Below are experts of layer 9 (counted from 0) of a mixture-of-experts language model. Rows are named router (the router's row for the expert), gate (a neuron's input weights, with its number), up (a neuron's input weights, with its number) and show model dimensions 0-255. Each number is 500 + 25 x the weight over its row's rms, rounded and kept within 0 to 999. Numbers have three digits each.
Before each expert's rows: a language model's description of what the expert responds to; "gets" lists some tokens that make up at least twice as much of what it gets as of all text. This comes from a sample of Wikipedia text that the model never trained on. Tokens count by the router's weight.

# expert 30
Newlines, was, his, he, a and section headings like Early life or Personal life in biographies and person lists.
gets: "\n", " his", " was", " a", " as", " He"
router:523475523508570460508462455473483467523523529480493488527525516517486545488487488523539524510511504511508525487526521497465502516567555467529517498497467520456478528503514479487469527521487498514472494523507489478489455451483534513469509521507499521490508512497453521532518529470510483470483507549531476522514488521463468435488514506500496504493497531469516510513458504442470525488484519482464500480484494503541477510492498515449517465481466487512475528497482508523489473495534525510525511481477516488473502539499478496496526513483535489518530516532475505477506503483496519486530497468483540501485517473515527492480556497506521499532508487512536510509489506524494501454468491522518526466460475497495473527500485490497511470523523499452483475504490435512477475461470462
gate0:532455496499498443542532482487443488494496520494508514489478495478493502479474547514546541480507482465482486459493475520458501471532477496528463459490503515460459466460516466507520534507483531470492518448492466526510520498553526488483454486526510497502489549515491455494472468547519515488512527511508510527497472523492481479486475574510475486538483492463523505527510486500484483457514504469456508464458484448471517498463486488461511533469499516500495491511483538534525532534469467515476482493549501498527483495501531456513478512482502513513483489507524508480524489485482489492523497519495471502503515521484495427503493524522471474448518528514507508521523470492514505509485433489514500464534536500529506516477491507507468517518487498504508466508513441521510500491491506
up0:491465519481513456487509493493492502469487534483484510501491507485466449537485522503528488489490422509479542496467509513499524518523522506462493515504483503562539487464536481465475496506490518512521494506469527531457538489523530502491495459525495496496518490523496515511456527484536512505550507494469479484507531486487478498496522505512500543524514505497506489511472460466498539455516521497516565488506486428467512533545492544470517511487464470505489511491508532498476534492480505484529528475534507528515506464520511509530555497503547538522516492517485487497478532471486484493549539479468463547517498460503496495494454505516524492479547517492467542526465488512490482498478512508465510496534517543496481520474476515492509495493461495466471479485520471507513506434465507
gate1:510482517493510483479509498500497491479496504502508481539466535511479510478560513526521513486535496462503508470499495512461486471498537499518482508469489484513470460496501473523494508511476510512493455505455499457475501490492517493494473504535489478499454521502453526444490535470495539500520523504510493509504535494465479495523547453496516522485481508474452489457533538465513518503502496531471501478446498462520515502454496480476475518481472492505501474465515533463513450500542518478515471479498510487500471546478507482545481520451530515472544515511530507521508519477472493514443474563491447472512483516572467485507513485471538536497485497492541499475500471470501481526495528491500521487495516520531529521477509489526512495515477508455544512477503517518533502498511519
up1:529503518507493488489477521523511473508484506440495494506534518506525502486462493476517510518532504480477459482470525461571539512501484491468499500503503495489486471514476490525521490500522491498497485548508518488495488485480521528520491513453525515500510511535519500512509549500541500484494488472473546486463500481494523532500528546502548427505480512505514487434518525472498471518523476501503495525497531496485545516497530498480511500458522491540506486485503483507472513492506540498444492489516509532458521508534484516523481477509513468512491518516500523485488446546496506533491465491518512490555523530464454494467505531512513514477509503534489506506498496561453469486490498455471507510507521460491502485490553474500520459478520505526497496540495502518474498494481530
gate2:481481517498479518520495510489468465516525532501496530530561474509480540520499493466483495478460505519499517511489522512491491493495495527532486547515475522528469508522522445501429507506443483510463505534474525498523478463520514528500525496461507518454538470484503524523522510476517437484530509480497512551477474458524479489445512473472545514495506509433450515526471486548483472461494565499509525514523503509523508509515535466474546491511521501490441498497506508556471490487530510516466502491495532517491521507473492497488540523481491528528535497526497492503497482512473524526525511518530494485509497485483482527517521500513495503524541470525549456493508495509503523475517497503513502484524491504515506516479472502488539535520536444504497479493491501495518504488493475
up2:504504505460489508492537523553507486515517496521465535515494505498466513486502485457522472464463516495477527515515470494508498539489503514520501511501448524497458520508539496473473525499463503494463512542498524485488485509491530534488516487498496473487542467500508519509531513473510462487524503513469484528475429450531484506458540503480555507539529510481501487517467479525542498512525535513553499513483498514537548483489510453495500512530499482496495552489495484484496474515518463496488488472449505496491478514481486482507512476516521491525526439534501464499514504488459481512497533474534504468550498495513492543541474517508500510555515498504462447493513517519481509507488493528486534500557500459504518526491471490474537520494543484487511472514474514487483472530519449
gate3:505508567482527465542509504514498501481492534481494505443534482527473485497497489467496520505502499492514444498489479496534499545545518523539529558531494519474527542485507480485477487522470462469466531484570521515471512406486477488509481495469539544478486495522449464500498496533465488509483474509527477496522515525480482510492471554460521495559505489490487500482505521519497491524474509483478574475484559481552519477504527506490529505499513503493501504525518527528486521513488466492492502523481485504450490500525514496473488503480505505523515509517520510505534451494518479500574556494511497451507462508509524455531509480484526505494475498550489514479476533488465509507487489460485475504492472502494506501534512480527516518492474484497517495513513500470477508483521496
up3:487500512436507511524529496477471496450500483544515526478523465519499481496494514488546523492506534512511483507476502494482469558515541490508507491518464546461549526495523509514505474524478512467491477488534525453453476415523499523503499473503524499489517491520467485537472512540471481531484470486529518522517516543541522488498495531425511500522530490499533497497506516505479498520523483488489537527483472467505528496484554481507521513547506484499520496478526526551482550487496526488510503504509502499479499495531470530515568515494537549484512503494459509450510494487484523533538550484507468471516483520532498489535509492508484510466496500493516510513501474488496528500494499467472502503497479509485524488504498474495489507456519481514539501496515505510504507444558503
gate4:495513464516508527522489514495499432466515529526463481495489499476454503494509458523521542481497509536517492533429506508429482515523534506572479515541514550513470509471494529475532463505481460518476463480493504512485460475488518518513489521518508490514491490547509500483461494538504494497496509482494450501524523530541536476451461505507514474438469510519513505480523502468509513470472492480522479519507484481543448511479472499428515526482528487493495499513485471505524526489506458501521486514487502510525509503494524528493480495462502572508507493505497481462527548506500463505557575480489500483528488471524471490512507521542493534506497469499456551507515529522478490499461470511472467488497554520527510504523474505503468451506483497490508526502487472522477537509500467
up4:512525504570540523531517488440459486483480489525437445449518494479479521497465455467488511518491477544529480483493505497493444526509511531498497509499527490513512512506518536486521506499480473515521526488480443514544521514473481490470521463500462510495489497528506465518518540558564486549482465467518458482551521508491548475498485498486504480491498522522519533515470508502505504534508486498462514482526506499492442485472527493473502533500479549515473474500502476505484491521480528526487507508515547487541484525521489518460471470481504549477513508485525503485498498512552510498519513501477492509486493493473485500515517469529514503486552495536515485489527527468498470500465517481505517489496487520479469497507518486507521454527522486508509512522476480523511468454491457
gate5:505445450471516479490471476513525449513492509518518486501527546541468484501456505519492531505491476443518513474505523522470474503531516480531493519530514514524458511474523471490525520478504502520523525506447494528488474525521498505436479537523483520527493475509499528470475525453472495489485485488502468506499522552486498471496507495547496479503486526459484519532510472478462526545487522480480496505510576484482503513487486515505557516495466491456482492530518458530514501502505504474533507479498496518462487558480503528538521459505522489509526533528489499520511465480459514506509498482514513494479507506537500504495506503558495495525499470517510504509510524501517490471500473535503508498531532479528518526482502508473508488529499495499516518510507490462534468503531456
up5:533502408533496428523478504536485487509472512488491492476514519507506511497506531519524498492511477491506489479481507474485449524485494536524467459513487515506512471498496490494459491513464490519487490495460493526495458473521497514523455515512517533497480486487472527484520549519495488482463469493537487515502522505517456493523512480478537496509495521467510484485490466523465493511503507517499507498498543455526475497551480483442543494517503494502442485501542510530510462479497502505511522479488494500473470525536518525494503446508497471492524566503519504533490509517454504514483521512520523525479511509519508471527498498515474473520496510474484522483502527488522472517500474502538511505501490499515497493481483543495471491511489480493533498482487510517439521480512478
gate6:513492511507493459481444504512485508491515486488518516498513480527493540481481466492556512489541498496512464538514490492481523503494505485480511500537499503404488448499528458492497511477479493508510491539471438493512505521486532475501506496466515478519523505478505484533532503521464485454481506532554533558494500497514478494461492532493516516514534505509519487501483535511475503484492558493494518519484453529506498472510549532494509508503516495464461530529433516512520522461496514517472491533469491519510473476503451491505490461459501478470490482544528533520539499486541493467529496472516510483533498506489498506510502516443515534490509511460534523479466490543492493506486463474489480514486470530444530515522494523498570470503515476492526507536533491449467504524490500
up6:484479494476443497495465487501528510505512531493522549463501504500504520501511544455514497460484500467503559504494501480522531506513505532479553502531508513482468504537512520515511459478482503510486483525494503521515479485476514488526456536499494508507522516499508504507489519480495474489465462452508530493500464466520450477501552505515498503505505507463531494472487541504517472516511524518474524468478496490476518472528511521507517519506502503507476502527479478516523525507525489501493491474488482556474473485505473454504472514483475492500476460506470502493537509529507518474503500493495486502511505492497485522544465503518498538503519527481511506475475474503501508474451489479520481513496539511469499549520528542476548519485489435501500485437490509477455501512442503
gate7:506459514506509499484508474531491501483523497522522516515519537455486535502523492511527483473500540538522498519439460526559486480504501489526503505507467478507483541503509465505466505515511531493494456466559515540478506496489482528461475510517515524446501478542490480475498497539504507530469486536473458447526472468494489477528498496487452498526517552450477540538478435511481516466496486533469545528533462500534524522462496458503508477473526525522501487488519525482495435512546532540475512503475515496515552500536502542489513518506498512517515531510483484518504516466478488474495501507473532500506527491465489511498495508494541447523518491536504478493487481441495516541469496497508498509511484504491507491508500510510547522512495518510496540496525521533519509502533491
up7:507490466514503487490492500520503538511522531488502472482508503474464492534537511499501515507519470495509513509471473500540516515523495507473498546469489482501481507514513453451506531510483475511500494532544482528495508427489493506510488499500489493461507453532493476528494470517519474512506556530457495460496528503512524478507511531504422500485499502489491519521480513492501549443476492537466530490482446489514475560478477506469495495486498467484484475486503489508465516477534486499527499487510496494501543500477505486525489515528489489513521517468486488500529523499531512520504543527495547504468499532476546480455519516468484466556516489519543497521475515494459507533516510516486512448493470528542517500517435473529580519542551496526470501514538438477534508490492505

# expert 25
Digits and figures in coordinates, money, percentages and table cells, plus table pipes and of; examples: million, ,000, 59.21, $.
gets: " of", "8", "4", "2", "3", "6"
router:521517501512488497533522523508461472509521555471485502461499472541512454455539473502511505512516486521488538484465524471492500490508489513520532535489507526437504516481486506507492513537522478480473454552475511462484466476488527520511518499471512550464515518504457521505538509505547480466482495511525499489519517522487464518541460460479526512475529536475556524499490477454510524483501499530452481488496473487484464484500503518511513496487516491501491482494527479538480492502535513486487542465531494499469509516528493523505499494484527553555526501509494510491473486509546560477532470522498514518498505515516505513483483501530491479491497505520519509466464507498509486469434506474519531491469489483475431496473518509490525477533475495494509521466490511549501518440520473
gate1:517536496520501442510540459453477464520504541514517530452548517523513486508472516486497537516529492480485501537527495456530490507493532510533534515537472486465490539518518519460490492514512436513520480511533491492522504514520485528526466452529528520504546520488504483504514476522555492561484510547498496472496512503500491506487466473492482510521531542484532541497518535467494476471571470518477491503474525463471524491485487504482501446502519475504516520532534477543483462482509532462513527463525481527474510484485496540482492514471512501517554492552500480503499487518494562458484508520472488514477505512497540497514483476499531513471512542524504460531502498518527506480457520478511539499484480505556488534500494502531526470499460516521503519499507488487479556460515447
up1:519493462509511509553540456474480507494498483477463509516503491506563507507466518461537487429502520477481536499525528504544546525458505518504556549590455482498508511499488501468483448488506469521526513509484485458568493499474504521478448502518564523505513476520506520487509489473515503493518465546484485506472509477529461549489474501496520512527514502509532515492484509469492504489505493550521487520496484471484526472512496485467546513475509509492481530506515474538494459476480500469518492491485499485484545484500509500501492503495500504482532475505460511477481512500471509523485500538492513515513525476519519529517492490495544559487486506487513465505492500509495518498481511464514525511525461472508493507487513478495510461501486501530507566496560528450489490501540462
gate2:489495518510505482460502503482494497468532503504465484469458518553508513527511477479493464506485532486458519497484475491482482516496509515534476477510495505511519494512527477499410517521481545462502501498483493484486486503501525530475498480504468507496526521504455499483483544507530501507476479499499483535497491484464502481492503486434466490492470508512472504523493497471480509495492511523500511478442469461469464509509429522503509503516491492485511515482462458515457551534484495486511454510485510448470491496524456510478491540517503471546492504514503494517514523504467471520488515504485497453478560489573508515439492478540519469497534505550472467471516496502498492493476530473466496489480476516491488483509467492516522512505508458465513501502493506520539497522516486
up2:558504557508510505453471533526516494484515477514486499465508497549505531498525451508517479451540509521449482497517460515480484514489494487515468514499498499504513474499516493532461487540504566490500446506516493476489511475519478514464482516512489456508512469476487514470495521517533479480469467487498437553492495505463500531496509476455501533475450501525475531525506509481484508511475488523487513499479509495513476558512416526543516502475478513482520516486457447510457471521481540494479486512462513471512493461532497537449517550538484491536466507515496488520528452463508496521512535502515504463514524463500492537467486506541503496460544476541503452477498496505502495486498516547473510493469460519495484463465519460495487561498496504504537497499495479527551515518551532
gate3:517481513477444455548513477528507439497542503490491519500524476486482488523472558516502539482548507489482481498514476488501510595500511507503559505489526494469511515552530521487517538511536465538505513506502475532540486520474571480526509486515518502449546521442465482488540497531497526510505438449506569553473495471496486504513490515520522514497486502499479521562505487472534452513530499478465485512503490500529511434464476507458513490533498515485506491510502517501483463514522483467506490466496497505515440481503508503471503491481480503497483493493445509526473527477484479498482550485507511522468506481512507534515478491506483523499499508502501486515537504485475506532492506481493495521468455497510459536487500530508480485489509533526489496494499539487508499433543486
up3:555466517496484519556524495500496459521521512533530486462525480485524510490489500535461498474542502515518513501491472491505478524502524531545466464489516520435458492524522495500474442514492513489482476505499479506521502470459548485455510487495480483508525499475494483488482543489505543490453437493490490521525529480521509497478505475517513546543514504469502502472511498511520494498484497531452487491476534494517470506530500479535465507464493493540462509506539498533522511502518440496510526469560462494497513497501506476458494486510496492505492488445469511479505511469513518498484511535512489502478488520515472534517489507521511456464500459496509469498492474482493509481501512470485507543503502508456490470480466480514517479492482502499510505468491489498536501480500533
gate4:512528468528494477514530473448513463481518500491528465446485466483520509522495492490509544508530479495504498482554526501507493540472484466499507457512505524476496513481502502509477522505479497495494476468500500487495501527526513503510442502512533519469483473528499474498542484495511514480530525505509519514515489521449450489482534495486570534498526502476531504480498458489516497454518520524518508524517517511503478455449518505479501520475520473441497529532502521460510552526503515493479522503448522476505482504516476503526486492468567492484493544486479466499499505466491488455549518501496522520527482519477512496519493523484515501534519507508504469512508492532479462540478464526478533460533485492516527538482473505493488445494451495517517538499489469503500518484534476
up4:502468538453514507486526495459493559522515518504525521498503475498569530492493497511545481479489507484524514522554498553481533519488495504515514531490535512457506563524485495522516553521506554538489497496471475497475540472493488485497472468517476539468497542527492521453562463488532489508511481517484509467524512536496467500489524443463489515504495535497456494473495468464511487430519456487475510475468502509480502526478490524570516469503472528506485489508518484549499485457497531460517568494487531483494508474531498534469535495481543467505549502479489487484520524493516517479494500508513527471510496526515472457510493500482478496535541524504488485467510473522500504464508467497491539541510505510494528516514503520477540487481489539508511539509500528469476530498490446
gate5:520504491511472536546536499504486486527480501421496488473521499526489475527492486482518559509544495495464469466489501454476511514490490486527569500495527495478473511498481433491494469484494497535487479520498536480495530490481484521481476546521479527510473489462484530538523481513487469498512497530476473475507543539482492509486542500497554518492532480510468537465518538500561510485521498502540515494506510491505446485489546491512512507482530471457488472477521512505473478527513487492473490505451474554503505502585493555524525487463507551482514489490496469505510515506505477497549485496542491518485528525544536482500476512482465499436486527528507507515460504506499480564472463492502529522470485502508488497518538476517478490521483554512523510509525511485438539515492462
up5:503480532448537551492503493518496467523473528527497553559450495495536481537513499480517480532438494501528489549528501544507480524528472463512539465488533489480514532503517484520478510452501478471501513512487469521498515497502537528500482472473483462488508476501494484535489517471529526524558517494509512516500491478475544490493484494482466516542484527485521513467459476515485503521538483517482506543518506518487510533485521514512485502508543456559518507502488510526514474465501476480500500467535500480536513452495499504544496454485530490508495498505522527506501488550491553453510476570506497506484479518478483518483508525464509504447496492486508486459488494473538523499457506495503490512538508511520486486504470467500474451484510501464498528512536506524548514520516517
gate6:512491539480464466420510483468488510478492515529542466472493514525497474496483500474497517482475516438530517478510473482530509531504528506472508525514454490525513510516484529462487499497533504474517520506493480511498489458510474540544480482527513505489526491513518511523476504514485544536476525514471526498552541495501463470545482489496482520532479545498531439561488497493522480532493477507525515505490487482504513516480501511484483462511531538483516506501468482501437453484513509447500496494478471460495497474525504514509508477497482517528493505473518511503481524475511508484466485529520513480460511496483526451492463505502497525475503465514478474485484519514530498502521468499483495463487507487528522500501523503497492539473430494486517534485471526539514521493514479
up6:508504526510493474464553505491483531520477469493534499492533501515467517538544518508529516477487472525528504508480463498489480487574533482499509483477535463500493519520475542518537528480552511499494492508513533456540481507534516517479541501546521516490499555519545473483517518517547472478543528456518481483525475482475508445503515517506498501502487516465475537510483501457503505477562470477475529480477478525499538496472505522465513513516532484494516505486543507528507492482512513475525461486511466509495498521495511461492498527522463524494466485491492524495488468458533501471543514502473507476471471499527498468485551474480462527504480489522502511539495502466480492486503515525488479523459521481543517469487517499474508517500527482479491499532469496489485518506499520
gate7:533458451492495487500497509485523478498478491493536438482485515523487493495513492532557499483521496517519521490487469476476499489532474474504470508492489517499465502462506526490493487505541554482498481479487507461522477452493516495539532535489466517483508520529490481525470480503512494475460509487502497527516488517471495481500490473533526451515503547486495463485484526503451537458496469480503513510458546482477467467489494433507487468486478525447509520487495486494544521543537516496509455493475497466501506491535497480506492530483514520533551536505465508517467531515497489509490484479517507513531485525535541506432508470486465476519490474484511496506488509509468488518470500490479489523459495479458499527552507498499534480495524490490497493495478509460508533477534472
up7:522467470514526506526500494512548438532496476495512508485492540523476458544457497490542527503472492508468479492484487510522540484478472476489458488533507482485514484456550521444478460467528498475466490473479484506520465473512537533544540476486476482467472510500462521481456513505516513468493504491516497520512513493471459476495508469537527510530504509487486474461504476519469516440476512437535469501497571514475500520464497511512521464514474557473533520520515535533482457518499489480486443500499498458476482495509484484530526521523506481485520523544448515491496492496465481459489495494519524522488471517552536483475509507523468497465484474478485509533501517515501500495493527512487543517485503500486533507528468456532526517489529492507470496508457532541482498493484482
gate8:507535491474497511475520518483493490447514484476456496497506522464505509465460524496511520499491505518513471529503509467504526524457524508500498472544487451498502511460537468469505500498509563532509491520493536454496487467496513507501474494465511517522513473542506484457507485462578475483486505493485498504495486478525489480534505484527503502489527539535523500492498528491485503529516475515514454543502530505488549521489507508470500520502556514519468517517507538529525532542509496539443479507526477539487506510478505496494495565482523524516478461524456559519480428531529498473480532510478444513545504513524480485484486540492495534492475517492499509462452501440534519435499517496481501490531486503485524502530516511508485496519506541517473518499453510532523490545522484
up8:490507476496509472530502472496495493474518500506479487463486504507536489467499487508521493502491435535462527429503509492503488487491518484478505474499502516472513524524509528544458526498473519516502477520510532518509488542479486529502521516477472507497500494515483574511499542500510536480465455494514473491494455490496504485518514502480479498506502467420478482500513482483510545508514511525529526474478489542522503485469493474473530513525506477496506494546509501523449488473521513497496520506503497472448501469514501516501511538473460546491496465482488513496498526516517513472503521482470530546514529464528549529500503522531490473532527532505532457462493468490518516461465501511478536481502466504500457514504494505501505452489507506443524534510505483539495492527467490

# expert 0
Auxiliary verbs, pronouns, articles and adverbs after a subject in running prose, such as was, has, is, not, also, he.
gets: " a", " was", " is", " to", " he", " were"
router:491496542513514483522526449479501440519503517494476497494517433500514521494534519517486514488476476507496527477518528445518506468493518528504532497464492490483471542487503492530479526500523474537507508526507493482503480526498488489483519527480485520452491504472500522509531501510527479456510495522510513552487487505489485511494509506504503488526504540475539528492442513462497504513482506483454520535511516541503476502533527504490517468500500511481479473538507487548477521503503509482542524492496506483469540495527432516491488496522499501476526536508478492487465509514495545451485495496499558541472465493497547529448512514503506482504518468518537512497476466509497498458462496513524510477488519468463480519513534493472572464528489471505476465516462494510495503475472491
gate0:487514531489501484510527477518495459524493536490461422503540462509453482510518502488512528528481521532471523502530481495490511499504496482482478524500465483474484492439517491506535508498487568504526490502484465510541546469520494502473496469476567484503507518537491553480493521459536538496502528497470516524496487489501502473502503523535507486512448535477538478467545505486488501507495501498452500517487486526489483455503490503491563473495502514463490447518512522478511474525489488520530545489505478511507517486514527538481470504477493496504454503494524445507536492490502513534517474486503480479511470521472513526493499528483520505503514522460496500465530516506526524519447478470460494499502517504523507547509523519488517455480493521530440462497522460464554462527526469
up0:519538545491519465477501472513505493504519493514457466521495492538498465470483499485504505485510459490449563534493514488480489491485466487531491487509535489508516483517473443522508560498499574481516484516518496520504548511492481512504501501481525472517504519537496517477506546502474496464497518497506485497463481523486493516482449446531495476541472511501539530489516488490463548506519516498474495492492521502445532515488509493528535470493485500444518504519525533510510486496468500468542517502492459438460530480516486548482497528506492461500503517484507494496543521516534512521467522473515532499470504514500525486447523470486480496501542500498518480495520542521532500475521530464517474471502508505508477539492520533471527493479491509516469465505495451488514510507521484
gate1:505508533517513523472508487526465513517528438519451513554485453536493531506480488480519533488487498531512499457464512442517532485514496496511498495497480520504502494482480531556525513479484533532502530491524492474516487505530524533494466480488526503499475496491502473542483496522470537509477501469521541518505478469469484478499517555493494493491532486494475494464467529504515481499473543480518466516509497562507495460524570476529490543488496496503470477495485513515507521520492562471472463523528555486494459490496494474514489501559493532491527489512500475518513534503522503467496526467464489523477481509491510496509469515573462518514464467509530514487537477495495488506529523520520512473529553540475485511527535515505524518517507512492546488504442499490509504482496530
up1:495507515533474534488534565487522500532460516550481502488485507503480499533477489480485540523480484545526527495448522482514521478483527500512517503521504469530548450474480491527523501506523504499461501452472523468541495474492501499550447517493476513501526512499520502529458541521434510542501524477544559496530496541476495485536512504529474521468478459543486498507505508486524505466514520444553462487505466491479506497508523524510459509490493500506519492482520540491554536462535531488438482490508480483478490478523479424495520473464509453523485530465510521505544520527563526524448508488503456491473503495529476498490505460497504496519485493457459519512513509537486478496527524513524544482535510530481497483494509484510493494531558524512536497472442524507475501464501493
gate2:514525499525520477414511489471471491518511490501487503500493509511552517476510503508512502508469536507486493490473554492451466518502498517470451458477541525513494523515552471535491503531496507513504456499521512555513473515526506492484506488499496504492466505488474548525492498521485509473469516476528467529481499500515465485565533533510495501480513522490548470490524525453475532518497464508524492507517486435523542496510511491476476441536484490511498502505492544537521506495516514503469533507502487481506489523504477474493484505505491487544527529536492500485458480529520510469477476544463519474543511485504473490518494489513481477506438562494486500483456511470452522479494550510510495498524485503509520500508501450520530507555550506443506491501525478532505534479482534
up2:538494474495488481466497515487435514503507510483510553530458507508528483468535496491483481513455518494508470523462529525535498501462484539509468414493503538503550533457529472530504518476490480533511495510482479520548518521509492453506467479482473478448491525483465498529516452489508521502529474463518476484466508454522509526563505516505500488505530480474489490515473495440506488515477478471484498519520491491510516532465495478513489485541461483489494485493475509476539484502486522514466519524529485505505506487508513502504522522502437471533512500468499496516524488473503532501483455549528504525494503503478485492498520469490471525468510544532532503487512562476482515440516504484475488522504497533476523522501536476533513478515552510503539432532508471504478511501475487
gate3:446531448497495479506511506500508515512488530505479517483513514502519454478515486457499482537465510525558454533495444485480507487478460520456502475468488495486488473523509520532534476465514496472510527534457480500504524517531509531539521473465490500448505522450480501531490465486527517488500472463476475500503483489496495501504539568491495481452487493515476567483491473461520487543526510496520475524525519508517503476520531509524516495510515497509515496511479494489552536500511498501529476507509506517510476514529469505563531464521473491508494490538497467502590489517530557502475488499519490505534462501480522488527516472515517482506467493514514529528495572501495491512489503505473449525486517497488503485534562524505539447489508483505484490484501471526503475515518478
up3:466488467533490466514468451503495464486544481505440476484521528478502538482477536487512484536507487494512529465550520470503501582497477480487479476518493488520507485510508471499487507489520532523528513500492505481504463513499491497514494488527497514504496455498492522480508498480483521530473489500513555520480443524487501511528549494482500510487484490519550471536511514524488479456487483502485525448478466507454537508500534465508473489495456505510482527477505510514509453510513484487461486450479536556455511509512478500478519510504513474544522494517510506470504494533529452559475559466535474486516516506520493486481439499490498499472533512505492494487497477497495498486515494509491543492530477518518503496490500475504473520466476517485540559507523497489445477492456459
gate4:527502490483496531472493521519497488516530467498487513476488518535499531496473477511476508531537481486495494484487498515494495498519507509520538513544490481430485512451485494501503542488506487464512529543512500488513518491493493511517428481543476451502483505525528502511512514455519480480505500503504521476545476498474518499479483507491498498464488548439549556501511486508555507529503491508463470513510523496468468495481514484472497537528494517550467477529511485492526513498501516493500502462500527490460535530518445528492506486479517508465513517505494559479492520514489528514487482474457474493534485487476533461520486509532509463509469485565536496504431517505532508499513475496529496506539517498491469483507499521449525481493477529521509540477427475517472541495502480
up4:511542506513478494476520477538477508510486472499555500511514515474507499472514510488533499498504526510514490494514484486488464471477500537525486497512495488466496511479529482495538490485487544491530529491516456476504495497477510487467460504498488486486477491501493508518566499467496462528509496515524509508517473455517514523471472493460506520467482544457520524489533479533481487551500491476491502522477513510472480499525502479495527505503480503528476482496511515476501498502485516510497530501500523473521474515498425545517526507503503510510494536479493525497465556521492516492496484476515529469507460502484536506520481531496531484495494489494490493543473573507516467503467481493517501486518476533520496483523500538472507479466453507562519473475472457517451531560494472
gate5:499525529513488492491478476500489506461482532458459484486481527516537514438530501545525455495480506551534467501469542534497495479488549448529427486514452483457545533497469459499496484481499495511484502464481490500515503504514462500496544513466491523509513490539468518489483506438506504488552508471488471499503507480501506526498490553509502485510480517448485521518552543513506519497502488480501508508481468525476519482451504469465482503515525482503464458507528515515534488511504501493510512473497500508517472494476507512476489570476507497489489527491493494463481465475466526498508554504464468465447484497487489509465473508453470506483513459471503456442527486462472493502464479535509517478484543474508502513518498464506497491514512505503495496483543502490549498498470458
up5:528511524538481507560471520492497494466503539488483504499516493494502504453523494508505483495510492496582494502506524541506505509516485537539517483531447460504492534526501484459519526489491528520498498508514471471517491496514459530513482511506538502513505542530468501519471530535554509510505490489493510497517498504506497497497512509542532511493535439518486510521458516476487471467543538500494559525476497508459520471464527481484501509498538530489537425484551459498479478526440471431516510459443510500467494533508470519478507492474501508499486497491491506496496485508480465484502516497529516522485496502533476485484528537482523551497475519486557526487503471456499530513490475511508524505486516493454519528500506491509502478478495482546515507482442515499507460492468475
gate6:523496532440473562469505485468521501506520495516539489487531481475504501524527550485514507499441512504467521493541501461494500476469504511471487477460455509500458465470543480521480486505478508534526503535511480481519492532520535494498527451544548479524507450483491499481515502498478530457488492552511465483515470530494501505515539521440478523505494535519471467498485486510504536502498523547469512495504512531539517483530522523504476489511491494554470503539462523516448508481508512504469514518504487510495535487506507496520510493528483502528480532514472480490497523504483496488550498494523495520499501483484492468492501489492524480512497488524466505460476505459496484501488527442491505510535509458474449538522476548523490447509454499480486490491517500548463526517449534
up6:499477471569489472463496533486477478508474525534473531492534509521491490500474512538514501473478468468510491528534515499489498537490548506502543511535467479530491524526446467508491486520462479512449486489473488533543477506468483475484481527523467482465535529495505534498414481505479515544525502486487515525479524465505492495513470485500530457511503466528525520501518476478493501497495500468504496495536526475466479520490478501506506475516513525478501524445483480477517441493524483508492512481508532547517466478473485456442552484470501481511495482511492496517527494498529503534491514496471486521471534540488483553535504478483539450497477487499491479503497525535470462468550447526502489501479505533552510515526526505462486467489508472488488515494502494507485506505460511
gate7:503545471488502540487508541520496480496499496469499517501483496488533499505508481507516439495480496501525540494515512538543513537486512461464521500493521497521487531513453509533510506445528478493459498532489499550546495470522490469510554485520494469496488508479503525456473529482501494512450465529491524473516512494476467532499478502519528506494497542479477488529476502490509496508481485494496501507537519477564511545499530483486550508506532501485515446500494529517524497461468509449490529484477503473539542524476512495524501531544517503505493490499479476519521483549513527487504456508549510518495485512468492490506473505515519522492504532492525513529484486515505474486495511517468486531501510481446512480441523492477510496486500512519527509484446519521465532488529529
up7:532495549507540498468530522510507488512519515509495461476508504508489522505529489484528480527489468483516522473529510453509501518474500489483490485535541478470492505491522466536481515513525502531480448484499477533493482517483503500474478509498479471504479499521509497503509505544498499513466493496525492523457499527444456507507490487514513441514529540480532500450478511473510494483484529512541540502508517517498492515485498533486505478512476505482471482520506575493498537491524522458496524481482520479503520487466492471498495519482510451532566541521473528497509497466488502486478516491517485485524493476501470491505498492497518480511481517528559525497503475488491509520514515477471490488499485506445533505523503522532531476472530537475539479517483499510488485445495492